From a checkpoint of a small mixture-of-experts model trained on Wikipedia.
Size: 9 layers, width 160, vocabulary 8192, 28.7M parameters.
Experts: 160 SwiGLU neurons an expert, 2 picks a token.
Below are experts of layer 6 (counted from 0) of a mixture-of-experts language model. Rows are named router (the router's row for the expert), gate (a neuron's input weights, with its number), up (a neuron's input weights, with its number), down (a neuron's output weights, with its number) and show model dimensions 0-159. Each number is 128 + 24 x the weight over its row's rms, rounded and kept within 0 to 255. Numbers have three digits each.
Before each expert's rows: "gets" lists some tokens that make up at least twice as much of what it gets as of all text. This comes from a sample of Wikipedia text that the model never trained on. Tokens count by the router's weight.

# expert 5
gets: "if", "–", "gr", "st", "ud", "pl"
router:161146133152139154120130153100103146122123174147134113122104155162119061154126115068143145084109128159115128110129108087121159144103168092143098122101128126125118150145120093105103091137058159112132136113137098096142167076107091148161117169135134148119150088129147142124147128107148121150114151143123143154168103121096150134135140138094139101145146126167118152141172132124125082148111096089128083143127164155144146128097104149162153131156123112138117114122138109115083146129136103
gate1:115142137141143104108119133122109123157065132120150130110108145151128155140157134119134114084151080165115103136109081122095089122101145144160092147168133152146159133105112131151180138142132111131066141117131183110141133112138114139144148122143159101109111129170138098166149103127121146101142133144123181105142134112080107116095177108139154139134119149096114095125137161144113111127093143201084138086146126156137144120102093118094107138129137108111149127161130143116149150127080124
up1:123142130088179081131136127104101193140130142092152138090140141107084134129154127129135148098123117121131158122153141127126148118113126134115114146133104124108167112125100116109160107167117098135111169111084140115121161168116133091131126133136165094119088113108124131124170097176114092120106107145113127126134120164179098109126098178126147149118190114117130111169111097110132085139114094125121119111119107134134126128119086083129152130133102092122121115109116153108107114169054148
down1:105109084173129176165109148111137153171128102143108103111159088140111090092111132160157102121132132111126126130158153116157138100169115134155147138152141115126163094128132144113146117112158174142118144110098165133083101126153172116123119128129134143121128126087124162110142153104087165095103124144156107111120147127110115098125090107155138121137131125150143107114104115137161136144153152108134141078115134089108141108121078150124157113136089085090161126126105119068088141181104123

# expert 6
gets: "y", " a", " A", "A", "he", "te"
router:103123118128096119087101102101113109130133102152137169134118138133163120119112165153135148120116149168142099138108153111134107145133114112132168103101134105138122118139102153132116159126151144117108107113099176125139126090103161152132160117148105121178173100127071114115083184097125108164132147122135135103129168130149084149115139167201108136129107115096103111114143123156127145159097126165119095171124153105117128102117094113122123178138121113180112093117124087106143146130123161
gate1:157115080170116168137150142136152138149116106123147128150078149109134087134164109137150078171069164127081109107138134105138155140141165154156132105131144143113116132130146126131129134171119123122144153180123111079139162118124130133132105161137094109129099144147144140125152139149113100116139144130135137097160147096169159129120168150133135195126140162140061134106086109137098101125138143120135122104123112109162075128095127162139122125127169134144111168101132112123109127152086121
up1:106147129079140137161150114119102138096180137137103075112135145079127103113112152110162135071103149136119190124127096113127151119145133126115162116111093162127138117152159157115102099140139108113146112112173153096125146169098160139144139123142098109132116108124112186163130125114098102119125156129166120117130088105178101067101128124126080121123121121114116145118163144079136081150080148098110112131126138121133154116127118130106121130124143131118157116163138133137123112163130178
down1:107177116140115122120115091116146156094158135117112102099138159119106126147127140092137116134116117075136102114166148101107124108122119148114141114136167118141138097162127162155161122153144100146138123084138130121134168125119116104107151143093096134114108051137129135139146140127125136117094163157095127177138144118142157184135151117120095181132130152140130149187115082125095161142137113137153136126102123150110086157163132096120097136176154152155127138079116132146179119127095120

# expert 42
gets: ",", "),", "\",", ";", ".,", " –"
router:090131136106143148118125106125113155115129169109143080130166134122136217055107145122146076179121119090132150143138118109111153131123093144157146129127076149126161135134158137068148150117112140169143136116102149123148139076149166144136139115109122115144140126132117163131140079110104142158114109123133136123128106131107143077154130116149162119142151183122132148088106108101139105152091126146112120134081121099144112101128127125070111130121136127120127137093130119119156098122141109
gate1:124114133168131121192134113123153130140135154105134115125117127145115114142122134124135122103098114144105113119131108105128124142117145142118108146075138081144093173117132127136113165153137101092145105128157131150123196149154130140114124102154149093100172115081150153100179186107139172124133122160059093121127153153166092134101124153177136127104124138154132114139140162166076133137147101112127100142113159111119098141134114116111145150132153154125100136145086086149103158111146134
up1:074126113143141115101129159142118125117159125144111130157099124152128107136173101088100142115129095117090175205098094086104129110139107124147131115134154145128111095128127141134110107086153163188133136100125141113120101124140114140164158127087152129095084147135152132147106122109133117126145189116149124096115141167098108121183129156154135123136145145124179125122130144129146100126128149156170118132121160111155117082114126142109165125125181121157119149152148146165100151121125165
down1:131138098137118119151096150133095141129130131115186177105128118105139154156148124145100125114163137132133157131088135163126134143123140069094130125130166092167143141155124139136126163141097095088138132163084142096066105144100169144154093104140145136129135168124116126107134091087101109143132119155141113146122109086112115128121118134119117168100135132136093160109084133087120098095129120148135134084161141170101118163122134106112133103139126095108107097156159144092153156179137138

# expert 25
gets: "er", "os", "es", "b", "z", "ers"
router:149152148133112097112137145112139125108123150170161122095145122168116080161124139105076092111143085142099090118155167112158187120131154114163124144151148153131140153137098126150104094123093143118099114105110111103138115135106109130160111109131148145149137152160187138152128090117148139158167128078088117147143111111146135141135152134118129127143132126084112094146183180139120107128133095119109101110143118143126178136137176158120112146130155109168127122136124181092123132118094145
gate1:148111163110175131113124143142091127114098150176113129155114099112140102143112142107173115155144125103105147128138145099120137137114142105082112142123152138146150109156130126134174143096117093155154139172137124145111161118158168152148161075159130136113152127117151108137093109097189116134137171134117141119135134125131115134148157140127121162163122121095168106156165098150159093097153103140153178093081127123129127166097165174151145130116121135105080079110094132122124140113134126
up1:115130113129126145138096109130159100183136094092147130111152122082140099150141183145102159137108111106166152136119113187128154131116148120125126113165139152190082122113157154160149113134112072179141121140145130113143119148092151157104082148111127120135124109099135143108139162158164132159114116117075112149139116130119136145113109149145101112114154126116107128099107131160124136120163073137095107132159170157142128161166143107147114085111120132145115133111172112099134127094146147
down1:138145109090116121094151123136158146141155101097131151130120094150112119142143154129111125094145166146102146121092146095089127116109120137153140130116090157142128109155149092113143126103130091149135131108094116131190146108172174117136170067135138104144155163143120128160110108164113124113133116078120097091094105119139102091152122124143101141110183128135132127119148170166153119101147110110130097129108115131095147117122122101155131049115101132137111131098163113152085149123123094

# expert 53
gets: " was", " had", " first", " have", " not", " be"
router:122110138148126139111121123112120127141147159151151096099115145119124152142112139119123138126105116138161135168101155117072102129125162152129150136162136118143125105074116071126138148126174151081075119140116150171093099126116139106129107135088187126120153168139154122095132103163102132088129095151124110106149104155138144134145131137068114138155143141140095109170087114095120151068186138087143141079141113124110137152109123114143170141135130102147119168132125127152143105112122118
gate1:169148103079119138139131105148125172093125128118129139113119102111149143128107099158094128098112131117121165094135133104191093107126129120129132140093106106101122122122147105121152130149112148100099146140145094163170106174135151099152100121147099149188141089108120139175172087128145084138130114122131121106094111089161102114154145120134111106145121142090147160125100097097110102148134145184110122090136108119129132124153166081133126128107099104102140111150112163118107174120153124
up1:132092179145132179103088138121098161108124126099167106147114125158129124128117133092133124109143137115102127115142098100168135136089152105121149120124116110103122128132095116120122092093138140160121134095131130118147108156139098170114114156103155163105150147137111067117099082102170103090142119120144114150096129080112122144129089118103094137111085123137106160101158125156144169084135132098119076131182070101140132134110122129090118101136135119170122107122111108105147133105145146
down1:142106160116080128089113154135134153128088087103095157122110098098134100176081152135158119120131123136113130168155146132093168135121176078146173131126069144105113137093096155151144131111116110163115146117128119140140111119134166150129162149152121130112110110122135125117126174111153087144109121121098173092130154128144135169116172117121155110132133115135164162103126140113128141140099085113141136140116124101154138090176157145138129085133141136138135112163124176153117142102109173

# expert 16
gets: " E", " S", " re", " I", " V", " Al"
router:092122142138130162145084125120152096162130143165140083138121119121153051159128102107105184139154139115141106146121145111128091143157113103137114134091128123140113129103128150103121152076098133115129162122122157123113114111130067106145128158158107119128150117091157112120110193066121159159123145120137111084113130085134130129157152134154174145161111125136142131071129143179142193152124123153123119152135120126140094086099138140122138124126122143118150121112108139152129147136128132
gate0:139150124119110093122109124106094157134145100121111160141119137098129145153083156132135146159116181126155155125097143122120187095108129089113146125154151123097081110115117118164157103120128117144120085103159159145132141124120131089142124176138125112115149099123090128128103118125143127138091118108166088123158154119160078119145151180168162076156143132137097128165074142096126116103102169124132115088126158138121135152128136090118144161103110156131139126158125094134168110135165146
up0:105118132141092154111145107163154141127132143100145119158151132169110112133164117097133128140096123123159103096135108118100139142118093082098139134116101162120123133108106123162091129158109148153161142131128121135117172129163114138169111114159131133128138161107088156144136147150148152139178098162158123127121073128144133137126118152087153192160119144141059166108130108133076112108173131118112137085115150117112118089114163178135109168142108167114134109099118155158151125121123118
down0:141129137134110120088151102107135177153130167108118138135167128120113147125144073107141084117096161119089114131127135108132150108137124167103132191103120149118086136166128128135151127105108158115182141133109146164116189133162124123144131162123143112128136129101114091129145107144110118121123110133113140099141116129115130098132127156145136121139162161183115176165085135105104063087120129164108063124120095097131108117125110157122136139126107133132137116197105119132149113146123157

# expert 30
gets: "8", "0", "6", "1", "7", "2"
router:106135124126109119155131123116140157113129177113116101103141129134151118109133118146126137052121144114117163132122107134123131150155140122121096117141161134080136136124152139063132121127146151161118125163134141133135180161113173138155149155142140125136067118119133104134150092161144144129106061114134136124119117109101105158147089128106137094159141102127133137144147105155120135123143104166085120110167102104080073083158123145072130097151087141135152096130105102129140128141152081
gate5:115096159145156125119130131135138118105104100076114122132103167137132108147138143161102092129099114185134071094140138135131092126118120143141116176203160126140121112129140128129117142138117139190119109127125116152122110123145134127117145119078140148043142135099070147123104114131147139083107153125135127122122167093119135142110137108127127161123130128128125142138131164139089146120097146125123134141114152094154174148156111134148120199097120123118135148107123157113096131069156127
up5:136159133166121125139118129125118138121115135141126166116130146117100158120127147143144165131149167098129151121118145139128133121123071144140109089164135087129114146102122104155104118108125142093111158137079167176122174134146122130178144140131082151099140149092060193109163137123090108089146131179090129140141125127123162117119146116148100145125127113116094085154097101170187164095136134143168125133132125136129136114145137150138152070137125133125145114141111149143132101162107119
down5:105154098133150104166119140095093117106149110152128162108127121104125125136118139152114092117151129153115087129125092166111102130145082179126138107122131123125158126158117177124145149101113135186133186115091110123119142152100087120144170138090136144146172127144127130160120159148098081118137111125163125106161107129116146128145131129128099099118089120110067120113144091113119157111175106121143125136153156078095112104136103084161098120100127098101118096109143123126124120127113074

# expert 33
gets: "i", "h", "u", "a", "am", "ah"
router:090102147154158137100184121146114157109157127112094175123127095160089121144135104140107145083106123153120109146141069128137127107127130141089117165133118144134149156094127105145119134122134108121095152137066091118140113148129104153138162128154103151137146148111177126115167117109110179123105149162138146136113112146094139106148150120129133117126113114163086095142116135133148126123071107134170118123146121125153139151146171080150106123120132152101091085112153160133179152120145172
gate3:115137112143155181096139114129098139125124154173137119166134132111171157129131153168119176137148103081121093133113159117178124160084130155133163142147154115092092152114125122130112098119146113148131129103138139107118102161110138112094151114147173118155109167152164100144103105111160147145142131129161095114132067156107126132141128131140148114139132115077181132128159111148126122109114111117152149103079177138100117146083151112121130141130138151150146133105106164161079153138121148
up3:144162153176171095154122124141131109088130129124151164151103081092117195151145120124099121089137084152159149142092149131142111143153138119113160145132077154125123110159136149141113094119127106135136133086099097141126102123149115165154154099131158134133144132106138128134160135137134159135139111102125129166137112169150181161144155189092146124113098109125146128105120141128088107128145142086140167124116188143123143121090125118140151127094140124134123182121103122100132085147139138
down3:154157170165121138180185187105157136145146148156199108117099118121087153135101090152133109139122129120160146146166124116131141121122139117136143120105134107132129151139171154114126104109112107146126149155091096149115157078091166094138148151153146142082137146126101111123142160140131090082092129110116149141130108155106164133149127106122108113118149123157127156145170112135146133123148132135123136118105160122137150118095178102101099155159133124177100148172111121114149139129100116

# expert 47
gets: "ed", "ing", "ated", " used", " known", " made"
router:149133115124068136143162113161149155135124119176118115135130104148124177166122155097111147088105132135138090129146135142094129086107113132147153119172085120103116089112107136107130175150178150119112112138140119142095096141126131143140106093106140136124142095130119092129101086160116093081133095107133100126151108103160094142152139114080091130164116123155098141109125116066136129068123140075114113117091104131130131115086121103120124112110132082125098121151104126111134115144111135
gate0:107101143176148107121146146158145116146136148144092105134120107153120116139166140105103131078137149143127124160129144148160116131166120153090109114115110154095085134163090152162151127159113120133129146086079171106110135144099154146091161138105160112102125116124139130114126138137130109098139108143084148137140125165102129189116128128131108164101142116127138129163111131132117127084142117137082090125132164146094093141148119133106081126147170163173173129110121145130057157121128110
up0:108146090130137116102159123128089109108161093113121136118119112084112123113128098161163175199171121183148127106123125103153100119127163106140117112138139065142163163154125110153134119146141115102148132107177157155120091095129131101116133133118143117118104144097126140185089108137121104102110104103160131098163148129103142096149177126089100140110155108110113133147106142148140125117103132097175168109138102116112153124127116150170108121099117107122129137150105123096167148146137136
down0:156156140136112119084164120100072157094120153123099184114134113140125117193120117163132135119135116119103116095144186106112135129108137098136150162106207115142169169125152090123146105131084093119126126181160145115134152143125114105167138148110133099084153172169141142156147114105147143125133155111140137111132108107086131153117151150129145119123123109130099085110142114115104131087093171102139137105113128119098148114131115113142147151137120125160099092119144133140135106121112126

# expert 55
gets: " a", " an", " first", " one", " new", " two"
router:153149102115118091145147071143111128114147113121133130115119117140131150174143148156117160097099152131120144137106144126126078125100106119156119132117110078127110141153128135049145095159155111109083137126138137165121129152085100146129143115113198138119133108142134103149107151147137143102092129105150149124113145128111061137105101148167083124118099136108119174128137097116162137081145126087130118134134084154135123135162126119139138145127094079114131105147110163111105096170111147
gate0:142119108171140140102151098140113116109147107136120136148123131149141142136092120138162104081100080168122133172131147153084115126152139154138110154152158096143152121116113150159107167136157142086092156085120083072118143138117105142143088116165123140159115124146120113110135138129106141140125118144093110131129111132141099151154150153134080086197157120105139093085113154170126093149115177117117120130114136114146127088118120101136136125115120136119181129073117119124126151122105175
up0:118159127142132082146120172148122169123154120131161152167107125107084144150163128108176132108163149127070089125131177117131131140123114110112157136150088154139097141126156096135106103124164104110135133133088108137094116143113107117144150073105130114124126094090151125139131118136120106164162172079114109148157115153116145101177125125109135115144114166157104145136096147106162149112126101175140160100123099143149133142122119158100092124127137133155144123129193143138085155121110122
down0:158123131132091116087107144145167112135119128116112142136146153109136058189158145131106134074133154126165120112142129129100152147132118112150126177143105106067144152174119144132177155107154134121147162118114153098117182117157118166116165113144132152140130149145145132162117139142116094131124155110102129160114109160097138112140116117194119135163139147131100155135147154129144114147111111137075129116096116054124082110126141102152103139108130132129093120117114114138160137136139112